config.toml
n_experts = 32
d_shared_expert = 0
router_score = "softmax"
normalize_top_k = false
balance_loss = 0.0023
init_std_router = 0.0106
n_head = 4
n_kv_head = 4
norm = "rmsnorm"
parallel_block = false
init_std_qkv = 0.0283
warmup_steps = 141
Below are experts of layer 8 (counted from 0) of a mixture-of-experts language model. Rows are named router (the router's row for the expert), up (a neuron's input weights, with its number), down (a neuron's output weights, with its number) and show model dimensions 0-127. Each number is 500 + 40 x the weight over its row's rms, rounded and kept within 0 to 999. Numbers have three digits each.
After each expert's rows: "comes after" lists some tokens at least twice as common just before its tokens as in all text. This comes from a sample of Wikipedia text that the model never trained on. Tokens count by the router's weight.

# expert 15
router:533494396495503451496544427511469481493474437535492469501492507548511542493523491444434555534493531519497473501433518496448489463457532467529546516518456470534434497455504477473516457557535446490498516489477508508429424477550461568440564522532453417519517524534488451532479434481401489386537492440532546517547551514460467535469476444517539510436521466528511464508428531489498516448437
up0:490544497516490453515558482466479533470495548499467471535550478564544550483544475507509473555407528475469491491517487468507461503525517462505512529472427507491489562507477450500499495563473420502483433523489544505499472564493435552442531513474422486520526525522492421551485457444442519460527462513556560514490533478518462522486527446511487585393449519525355527477487473436520485414500
down0:446524479498460516460499476495459455588444509515519488549560430467552469442459526535439495567431409434520624495534566514504516488552375493510517509472524447484469505484482498571533481471492472444512481488547507504454546494501447555475454492507498460501528551524530485572417443519457467463470547565501478488540503429504483516550517540472469498510511495518478532445539500456455486476494
up1:469469471418462520576484513469477435492488514525500517500491525585510508506493521392482513474497510522464483518468469548449506567401440495495487542498471539522447483465449470429517559468559455529480476462492562494452490519528484468460481496486510458528514519519506569453449432424562486536573471488493543545512438597482583509433488484463526491482520444440469491561476533449471455448490
down1:546495505523461531584378554492575428455526497474510497550474491429451502510559531550486492535408526519462459470514449530485517513508518502458491543554508524501454481394495453477505509499496505473502444452568482434519522482540492425458573561527526481530575490528549536534487544577506535459540506494435508516496525466477511492504477487476531488478542445512532491510435522427571452521561
comes after: " a", " the", " A", " f", " an", " l"

# expert 8
router:452566458456566456468500466515458530507478499505516522433526525475536474455521538526518486532457552485499465559485482513490421528471516516443522478472431516510511410522533512531454534601539523474484534573481544538551500463415498534483532533497586523524485530534496583517518530425506514465416547468567528510466564537468524471502455522436466576482499525439426514440482543515539476530544
up0:550518493521539528428495531473570483539512491474494501502527487493500532504516485465516448510510532533486510534503523541486414478519519548434536526516418431439505504458457491500459537484548570474479471601499504472492503456475580500453525503476505503542560623548598491531554512482465519522450464442581474497554493540402440522406546504484525503521540488481497493533444567504560476497520
down0:474450491531518511559542474467602479482597523554501499459498463520568514506527430499513400489478528493554413585463513526558470538485509505451436474474489469487473496431506479490572480465486468482547529518483523526535496479445514455456532582496548458484392579525489439507476457550457455567480491521468509557464519533477497461470514443508554466523456482462518574546517526505494476501481
up1:482459471572640466435527497479498478465579457402529540427482464478503467501507475505549536454488443503481462422514477505500532461499479429480543456495509520464498506506388554467477517518514481499473514488509465451508430476517492487521496492485460514517551455555442509503498511505633525441469476514472561538499516533551531467459553537472477540526484582461461513422532492478496464509514
down1:517513384433558509456506428525487497465505496417508507463465523450524488482534549471545497521502482547500492486523474477528540505454536551502552497519509478472493569475482529555453517593515513537517504469533540448500431462549523581464549513516506603489467505482493534439418554537544438468453512510533525486485470587567564456413491481457487426497473476496460519543478564522527461512500
comes after: " the", " to", " a", " and", " was", " an"

# expert 13
router:477569481443455578455418503471470490523458433449472494480401508606477560494462545428466530465496453554461452526498534495515437501481528471513565484470415512559494548494524479457512429538425534556520531527429535511483489550532540558513555523463535553524473522465536576523533487493507508564486506486541454423489509494461494509525492489527487492469504444524481501506529543519534520409501
up0:526512479472496498517511481510504489488479460490494459473518499571475618507488531438549528451521484482519497495521561513569437488433505522528538519573449499502468443481528427471547428496437526575559528461472425509536469572513532516381498574465521496536476497476532512543501535469520457445467434489542465546538514494525500562450520488542485534508523428464464518529493543513570478395484
down0:517479517468552484533554423462465490533456451506504537581478523431480498478528455513506452460522496513531573505514535460473600489564499491556485513441494497464529429392455452487445495479474443517424504505433433415458509498548523497485518487542497503469509467511491499484507482496544508470530471506533522512427466453499460494581447617506436521510561422507520484534539546532542484508546
up1:581547468516410513543578494505513496568481535422569523449484559515422578477532469562535569509474482509457506519493568502467457498479495492542606481570498508498543524500532473580540481505523508469442496476436566458509504539519527507460569452532542486481513528463511489459518491502477555425478577481513493487550489474456472539476459456448534492501412586503531500533534481505524494527511
down1:505485497525482450552450540545602548543543542567481457571500446563525539530534518486490461509460537473518535499482504527555501470512534550439513519486451460506572532479561469466574506456569527533390468471472440482505454479409537494517493432550544492477518524518557509521505504531550498487522495483509510435523485468538480509450405483534538497469442555524549441554428533499552487501459
comes after: "\n", "-", " |", "|", "==", "==="

# expert 31
router:440461481533510460466482518462451465534534420508587522492516491469544461446461499469489516571520549566517551477476534489472518552529473533544485536470510462470449430469508579497542428481550486580482542527556548505608471471519504496480518522536561465494473524523560547557443503518547471502417552474484406525555526514528527440502586466549479454523524529492528475481529534468499520445521
up0:562599469610488506537482498459478533503498467479554554488508539483563491447413493480508518497502493438554546449571457587470513463486453554556439526531472545491522483506514550499472488434508537495521406543529449505497506453451506536526438478519450535442507486520442479426494463488445469531484536473500553459503498487494496517488505504484522516488542477486520528500568578478415388501523
down0:573509451418446564476517465529536494554560493556476489519479474557452422566465537483494508493508559559495486485531549472512462519450492482499515481526448521496457522450539537515488478433571503519434508505479500522524518524517468483470483487546462559519455447513437516429404627523447503530545472528526515557425541527483561506580458569493506496534457520459540545518460502546483456502502
up1:521538474544489461508440544425538515492477511544530423493503474447531496497487514494538523461536507492502481486518491488419453472437488475514546543479446585415474544539520554476489490475495453533450592585441515512533486488523528551496489476592539475528489468497577455484486459437551523432424511482499423497538494541506594513475514559553528515468464546470466476468530447524486439562541
down1:527558540518549460483458463476435528471555574466497513505559467550467483446441521510531537484463467506505500526507513494513518501460486545459444467525509499604514487446575519503524465441541549445523507486448586472573568569557528496509425479462520502486487478514532525551487535527492452525451438576483473493471554471428465487453477464460512457498516478525517587591474455460489519573454
comes after: "ed", "ing", "s", "ation", "ated", "ion"

# expert 21
router:527597515499445471399514513479481500540556482557536434524470466467542526481438484534591487519522453545483469494501495485513447568492509510485473528551506437483539435462499483456497435446549450453527487534447449433478486523517514525545491425518464524443522486432531464559549549436487519507447493520490470468448542524432446481502507539499488439452555487520405482480490464574520479526549
up0:411448403475512419531485456469544488521500504498473486447506474499499530526533564445436503483472493592424462482505461524509511454469526477470507520475456520486503472499503499506533547451498447502455557573516520513479491559547471454485530450499499520489541433525466538472519589491507512490464508466547421501543448467482496536498527483505509453490403487491424608474479469450504617525559
down0:471520489461571477544451479538468450591427506466472504469458552528508497560510566440480519476511532505481417470469558457527428505481561553489480514483558494437499483505511480511506545496478532529525545481522478528538476563450512443460458460549554449529516513532556574458471454508539501485547536560552529499591442481506487447485499533469498530530413541537485465527553474433499527606497
up1:519514549481460511457453548472511488528583563499541475545503519465472587475531484457438521573549521497520533474503507454517480575488417466425513531506495415499497468410515491463492440456522510474436489553437515471468530507556441543443490512511462475490485499486510429534526433535498513512463491497487495535581502472465389464474500518592483499532489502541452534527449486508515392528519
down1:540536507512540435504557506525515499449510505439518512452560430476520509450481500548545405519458477502490508514481531457572510495519541491518488482471569445449564506533529522438499431487497433521502453476543561509420540576527505468521503428527451496537508422542531528498507513502536554512540493503477487481393530496526526488513407444497466496413493528528507481472527399469412551501511
comes after: " the", "-", " of", " a", "|", " The"

# expert 16
router:493515483428518479530506555525450559557440464524574466512461454484484502420454436455468457460483482511520486480458450549483461533472466494462528553452500423504476587535539511480550515494480548541497504480418491504544543564471520546518474502506554546472523487473518484518476462451404472555525534501532456467564451493491511565469494495556607465556509505549508491487542504544415457472428
up4:501556484376466430469488467540486532589519432466496525514504482509575543484471523444498475502498543519488485529541491554517441575570509529444484538489561517514495536500509433567509471550505504450530452474480461491501595484463517543470496510451432502484526468499529458519437427455475540481541422519490547528485534544525489551471561486480488541558497522476569543448503501467505579496422
down4:487501547466523467464453480477501556494546502528444472498557500537495539486565530508504519522496421458412535584456544480450499598522480479493506490540484530442450555433505466472491542534455474459545488477492500498492496532476502530451470536566527430479442474546573437500514498517450503488447499440514425536473477490528463435502405469485415612533447478472490541513521500501516466577478
up5:461475442461501492448477583488482474532473525466557471495604431525556524459486500532524558528442527512537520525494509477477487505524395484528535478496481517443497515573501463463471422454491521545557508471508467552454451495536547475513508499492594496504495523472500459457516541518341492512490473432490523547496486490518589551442451571477519456540468484471433461505500485543478466506492
down5:503440452531512511460436475515450488444466509468402559535528423503485473502531529482495476519473421513459547560455533517466415509535472545527482490539471478483421442532505588520506526529516542547513455508507486533535444528491501517444559462478463511500440486550500539494450528527560452467467539528412478549420503504484495479519505534616455473571457503467543521518489450469516482516422
comes after: "0", "5", "4", "3", "6", "8"

# expert 12
router:540539539578433473526547472533488469560543503469537472455459520470517475546483547471587526512556552454484514556481482493550516433537531470507455546479534530499482445513518493455552535469449545505516520531401493496470535459435534555538467420512540487535574516553475524520504561490504530409564478520512515474492518501541492535535554438501506492437403558517525555464474541462507555524561
up0:480605539538489427507462456468519480472474471529462477509555506513530524504536510498507606477535519467462516550534508526525487479542507401516500536547407537475484502448457531518511462582521493481478452528470475522459492538475553505469556446540478430527530545530505558528504492436554561476468499491547488471541531517498568499476509549402467430508558421427525503439519451515556484484453
down0:467528512467473572499499542464480437458465511554473438568564539476499530476536536517460469481496544533536449439412504453425507573496497527479517516500502527457526520532517521476501469455485532569506542504545531544473557501554531547423475457511468428458510513474511461551504419558488514501442570476551521579485467541472461545471488598454529491469512406529478524470576532523471454510474
up1:473582517545580480495461606532491538481452474507514523500546532520544511564510572512531465566493494452488467481414514455525484582495475458487501517566510470396486486487528523550466505497509494416537496531514503476459504500500441500486426428546544495473545490523504477523505502526433559440553446502552449488452432545506453520429560517464537513425488444495556545491480506558476468501506
down1:477572471507442536544483501553504497506581523415552510482457506470420453518497458475476521497480503492535522537541507456532515426477503540445484524506501523497463517472499550534519530442552523521528489456501518572469452515423535519496502539480495519541448597552575476407488495461535509448464498497484534527559552432516624535549435493512488442478500484466517459493547522402513491486566
comes after: "\n", ".", "s", "'", "==", "es"

# expert 0
router:544500511486475508472519486563510552453494494498488500478553549559458547479511450562520538528511494477430553596521500483511529451409488493501477500491461493573472514555403399562534513477540447533528575509522474425479471534580462473434476491476497421476514533489405488501532494501487494548573495493419535524478514568489482514498538496464549498491519583448542517509520525450470548476469
up0:460527543513498559522526511518517533470528567526522441455534496517521481423545368502578508621507502457516482476520514470525472450448481492463495514454490452488452490496476509522494492474541494453536443502524581486473454475491469476447504444555477485492468476466470471482556452517565541475517455450431454449491563540483550520521530445472517531544508595529469443531526448501546566419482
down0:465433439482466550543433485462457467499453511527548497489493555470541577572517497422485499504531445567486493503485548519488546544448532496529550530492572523491522483532458478500515523557506473455508566522556449540442466465464465491462496515447448576454474509572535456449473565442493540548521566505425541463467475558497496486438552480539452457526527477535489548412522457469508541532530
up1:520509493467562486454516582516469589507534511492563489493566522492501507534496506537520503568550466550543521450493459491533496441435464511473524468472579495524451475554404471561470475530407505531495536548519511505498530503533552470499511507484456480440455596516485564426561566514490538534507567406467512531471547556484492536571510514522541451522545504453545504524530504424548509487500
down1:506483516491510442459471472480466584548505511504508496480429513456536422487491421507488470565501601453513527414526576529493426499534465500548506509540536551480443559430442388535549500466532508522438492465480505475487594521496448513489518469400423536470436477505507509515521572530507474529501518497503444560489515490481511480559485527534508556500558465536544472506504467526509480454480
comes after: " h", "he", " he", "ro", "a", "e"

# expert 27
router:480477487514478521432441491536493468515544464484489501458480491482480526535521433574555564479500510461569487493508466473491486590496468488495696498520472528531486526481492494504537426514426529448512538484426488537476535491426502539501461514573504455532559453518432505473520475485514448417471467502514541465460561506524445470533506558452496531489534489411513483506531506469541521494468
up0:445456494509523520490582453496477596588472478466485492556579471470507449530480436500494543492516485479491528510528506477530543578457482459504531445470479409518501510549507507519427520495445497460516538484498509479508496526513625466507508479541540587513503561481500497541523551457440483493485401486495520480450480527507535513535564528429459561435497478498539536489458441496556590537517
down0:510518489425512530560455507497566521550605461525486495499548511470520448527533498498447519432496510543500490442535543512495512499548525495494509513443487467473568505405548527541517490492507446546520504484490478455454495615458481439580514575546502567483538538453499473555484498560547547550465522468521434491478496493542473559463445513484512454454487494464431508459446510531386501521542
up1:464580492481505532511481494515494540535459471503557422478501498540415554549461532511508554539430463562482523563473547498463492530427520511550531564481475524503542441409487452569532416542453486592511516480511527511472469486519489521476491508578426513525540479543471536423450438500480491472546532486542497519535599505514446468543483472470487461462528504519461479458534523478453577520461
down1:430506486459579555478442514493504535549467493471421566500536457445519483532477467496504474505508470524611471477534501514512473566508522428536488448570477503586519499557482595514519562563448502465546574436535534551547537464530463525486548520519529507515481538519508614453544543502441508468490494510519465462529513491421476506535500448497507470551492515498502539506475473537476502408461
comes after: "\n", " =", ".", " by", " of", " in"

# expert 6
router:436506530444512522496525480492465553503516544486503542482530499499482510508540475463474529544469547480576591511491418549479494531527449518529486495458498500454460483518483530449495493464565504527374447500470535521454531490539516498453539469466566469551501459571497503431548558508474488481532495422433492468527449487455486556516494529484505492494446589504513534477487565532552503347449
up4:468443571501525506441518503527479525473512502487581565406535451505525493462504522485494506500492526532495525528571471554459478505432499517543563555577520547470491455477616504488536467531545494451449479472432487533433503504520520521441533432442510442506520497537507471506438517469514490481510538400451518481526487512529430460490568536486584400503481488503506468514418483500558531524500
down4:574496480633518481483447484543466415540473473557430512495467482531480577458511524462485462516491459475403506491512534457538508468524508516544451506482527495428518494487490457513529524568473416500513473516580542460558536524462510490568450481495462547511426532490490579466471439521497452522480429523482459490477463484524567398462479464553496482504466497475571500502525444485484489506464
up5:547493468457539544503485423503496508462461480446520531482613516421518499504468489503501525613513538534545500503454544452481512522564402466472446442503466451482518513487495507531568487562416514449387621494493505506499445495534528521541528506532498509513477517465458532462506540444524509475439537452450469469521470550463501466491502513460529464462510507536550541550491513531540533453450
down5:477476464551458557438466533491518508546472534456461506559466564489536511523558483538479486492536429469488532498421575466486509446514497471562556520500548537482428511519506436537497450521527494560512492521532480508514508526459490569475566422476466475492542500479466570454437562548492510501560455492553455482490487402489483514606488559538464541558513440388498519506479508466538492495473
comes after: ",", "ed", "ing", " and", " did", " n"

# expert 7
router:500496494489523501494453469460530464548539548497440481484535531472483499563516466485453496496517464493517495532461392444473453517498462501495546479474426531490549497513457494471589448535469511511545600516486523548521440484461582521550522501576487434516477502504425538497478487523476480377487517536522553535427563493498479479471518495540500519478436493421454561516563578503444541453558
up4:527558532517487499491464442483464478539479562494515442506521460538495491576519503510532536477592524511499484547508543492541483513493528513517566469444452505473556497492535459528602466517457517516456531492501457481617450514479556516507425565511545502514452443495471533535499500457486451573468538543464482418394443477521537552552528466450566448499476487545473466497475493536395507481488
down4:528489484513531571537444531498546489502457507458501522514407520447421527526507507473502576450527439478570524544504507443440493512502539450473438557485531574492481501532484544500469490501438501520502538532537616509386531468478539503473519534488509492506489543499472587529480504466491510497556484512482503551573589466508573506476492500494479510547478453494550438432568517437443468457544
up5:543573468491432472539561517488556520440556557544528537471541522431470516561483426501504452519434483419530483549510435446486529500457469587530542526525522470488488584484462491517542469603539473507453479513478531520494513488518546501494431460571540510455521456547493551470510557457556516486523514522514482462430475562528429572501482442508510508529424500462477464535535474497470497490546
down5:473482479555522494536419520514530518524532534561519471477498525464494531445501502511554472456441496530435519464491477556507563454532496517443475534464483531505534526519461412539427548436498513509565561428465495499521434518509502503527444547539455567439483418543466413541441441552503492429506523499446513486537496505561506499502584483577510490491441473425492551486551487461509466456539
comes after: "\n", ".", " |", "==", " =", "|"

# expert 20
router:510495457514561515500510495525474525501459414504466514453537517497506579496518493580592467504566505464506451471472502479540524499546462491530491557490390404544519534490447504498463531476477513465560509475536552491536492485441634515522553474489427391516485455538550464470533530478494557500529517529488541451471459580413518433505531500481486484505456518530497479484486509478449523526542
up0:497440493511507466544459517523442518565453511581590594516508456499469488509540528513499467444553459526480545507534550566495504535504386476480497429481436551414491529576481495396507473506441584484484527457514430525569512477466507471463530526473508485510526557502519483527540453461506477544499503516477488430460460470475511472488540513502470534427503561473448451459492521445517461517483
down0:459438468434397527513538428496449519490470491585541557464522445442484509475532509486516533513490496546499444475509422492558487457539466473477534422518446495543539535590503484528475447493484486452407528468477492501485446395513505519494520507464542491479475472500548478439547471484545455517549480507445483504474497448559572497422509491482555506456491562466474458531419494483482557504463
up1:495476508453440610478494456553551471536516529506447529500484503499559544487464517519514517523451500472462534569561534475527547573482501532493530500472486520494474500484523485531449549526530552476501514557457487466555445536452525542490510420535499483481410465493528525467484495399476541528498451504438447481548541554497504437518496498462448551469455455507429521434464608593498477561539
down1:464540537580522558478495452544526470517512461488437491511468509449505528469440527536533471506448542531470545448488498471477439444540494545587537531488464472487526535526469553529506510519502450557514489462372490523508487601491504453488533580497530519555485479476556490480516483509490488540494536502518487492403520551427557465513463478500416554406477471482494456544493565520502491570573
comes after: "\n", " O", "on", " bro", " m", " co"

# expert 2
router:512475433479511542554462504531457499456527475526430534455500486532547475512544510506477545560507492473485476521496495547481483452567486455501506504465481493587416431579482545571449477477528487514451453486459442578500489501455466505514564477492514512511552495552462539433535506488471566549468447482568550564465559597432525529466503506471521462512501553468554462520541573478526430537561
up0:482488420477508488553512450493507535546488507549478500513487489544460508516473500552451556551531502480506513530607500517464455450426473474552467451539572463522530488448445512481551508501498427585500537486436478507459448455454484519475504468570549398524543492557534529426523578464520433539483431534465509534459520536505497470437515502465522459446471482488535429475484521527583493516550
down0:469437571503489528478431522454492532507447491541529491519456549501480484516551502466512448545537557460506521461432491452568535497464483504506478515486576485485491511478466560562508455450459460561544494515494520528492529480568525555519486516515536493540548464501567568499421548490534526537513494408508498464429540456591477508434559515592469520495451528546587442413502508496552471504497
up1:515478457600498458525494511587509478468526490467442543458514492447479468493571514481548478522500451510519505540507510487556475479443431393506539514480554464542387503522501564555539558441460416510518469498457436534479482583526473513557553491593495496438511549511451455520525496501514536463522458581489471505514591494477518476526515534454501551500492478445510537485449506503469481466505
down1:589472524500532491580425462465494493444532497510462497502439481489487495509572591539549530530458505550565516509503521510463539473523454580515482479537497503561409512434461513473462536447502515470505478531521546457514474535548540487501510515482571483478532444490468482447456500522484479469567593516498522543564516520479538413466407440409507564498453541494567500508494496511520498522437
comes after: " c", " was", " un", " is", " in", " s"

# expert 26
router:527464474484527540541492419477472494520530454623510407435455482521459493549479564508543454510601472513472442474479487476440444524492489526504490507513523468525497540540552468496487507520472445476481483542454561492467518575534556449480485452492456490527453514421486493569574403476524412448486488499437467516501515495471494516439584550488528521430470512521508476493470457506528464466484
up0:510435462499494506497491553500484557486462469548575433556536473512446507474472553587438475527549501527588463635481484566512416510501435466551456551432513452447506477516543469480475487529427495495505488576492535469427409525481500483479516519495563439536514489433508521487462485525539495501488496540559515463477503528474445500521521486519494459451498468537531437485424461515501504482520
down0:475508540509486503472514518564544461480465497508541504558465520446485518473515512427522448518509486396490547493472460478495577498429517435558544503443523538551484563538458461475502523531533480533553514423551452526494450480522456465440504501553579523517503517489524446530486426453507524437576547568529501450545517503518544608529508542516457515403566471522523487468507503512543456495556
up1:497496511591549529504473486474465471554559505484492423499496470458423475477496506444575515506504383533572559502511509500508520460453457463472527506530528547488514525512565438495410467543489476459423473521548559517541496483501545469493525500501480538444479548453453490488529375487493407486544505517549468530527530502485445549464529451503499450530504582524482508537496531566564539504482
down1:442479445535533491550511526521460492528498558548524546461476522485509469537511485528498517500492549496503475427552525435423534580505491513578498492451474555497445470455444506509532468478534527555476463512510426470507579549551504497398537545512482436581533519541543537475459437505441544533532487466485506518514387540510517477519429542540575440517461480551535490491523444515502429479505
comes after: " the", "-", " a", "==", " The", " and"

# expert 9
router:497513505496515457429512478484507469520444484567473526401557474510550545484489523510596565518500488474508483447539541479486460478455481520526486500559488554502489482463559483495485476545507494475526513496496504504522496504528527571489523434543554551447530537449455510487557543457471466562411461461498498528469585553538474504449467539567625430477546496461436513531516451510400528545495
up0:431557483532551470485497478432494487507525564472518509468545552526450537509517500449448475455456494482531481434541389524496471435553553478557530537533554489444453543491506397541539435529482471537527523519497416453558500507536575520511455454470461534533516481516446520538551514446447498478465483485489511479557576531539545500520496562469519509525557529451484488586476464527526481459451
down0:556548525487464525475494474462433477535523499504458580506486527435499499490593523479502489483528507542496499560545463495482438491460547459494472497524479516482563503456504503431536456574505468506544532550518531515459506483525478534486484507524610377509537443429542475560530557544532415511514540594526523505538577559497464547522499411563508528519498536538520473473510436450493521509491
up1:487597484511523487496549527562510517544484487474514503423486478452500496525487422516504601547431549518546518473407484512488528553469527478475489465536496467519535535479558441531527476498439498562464455517514557449448529592518464567519449511476500462496459497455494524537588553509525463420458483476522528548516541557470457478489466476476541490411533519483517490533509376521522520481523
down1:498544489511457533457503546496406571463500486455477437486511498518517499423484491467489510500535549507477538506494516459455475497585506459562485503524554477477535523556439426475482477464480492485556550473502439534517545482533540464459475623458476503508473426462448467602536506491519483492517460505593492428540477544455488434527413446535506495568487509510546513459506554535535541551479
comes after: " the", " a", " and", "==", "-", " The"

# expert 30
router:423453461452476484523506521533482463519490503576471454529485385572553487478501502504496454443558530510565541459564447549500422470533451525430473537497479480445471473521509448495475415497573491464529463470474477510498496508525614554527491522472448442447489521530440480537509471501483446491552498519552558540524447521515414555446471492486514473538513489485523549507449571492545477495488
up31:456494427572482512459473500540498459521499524529518459407508523508486515528533507527528529446456553455518556493510480542456471474486485434473503548531426508511564486451464436444450416553511517455568605478518500482475577537495617505477497498459506451469511523532499480496498558522462536442559455533451523509529515541514535520511525580526547518590471464433507473539444459472520469498528
down31:490493465535515492480507532520540535523518541554468484501502559472523493493554462546493523488493586446551503452439556545551488463502551577480427500453490498472475555475458560477444546494513515449568581550533519507486556512467550461522488586443493475521500560411521499466529538518506392499511534506538510492435453466478593517503462490573538489529517504447457527499511539450580456531549
up32:440518470518481489522508454514483519538517522491502504479536519505488519472498483569465507456499437542520501534551505489510513437475489558488577442486480509529461469514585533487481476564478472523491612467538514573507537487485555478501453446484439503424501488549575445528502499556493558566472461444540523553453474426468427497418492548524475625537508496517511489514436448468447518576527
down32:560504469473530485489512503438522494473494472475544549400489457491485484605490499550525511532551495456474502499544513476500472501480512535493540515487461445553497537518460481468453528619494615505491382546529523534509478506477580466464501486494512540489483447492576435481486517458451542539492527476487534527463476468400521544478476557451467491496482543493433430494500509607478466511489
comes after: " ", "–", " (", ":", "-", "9"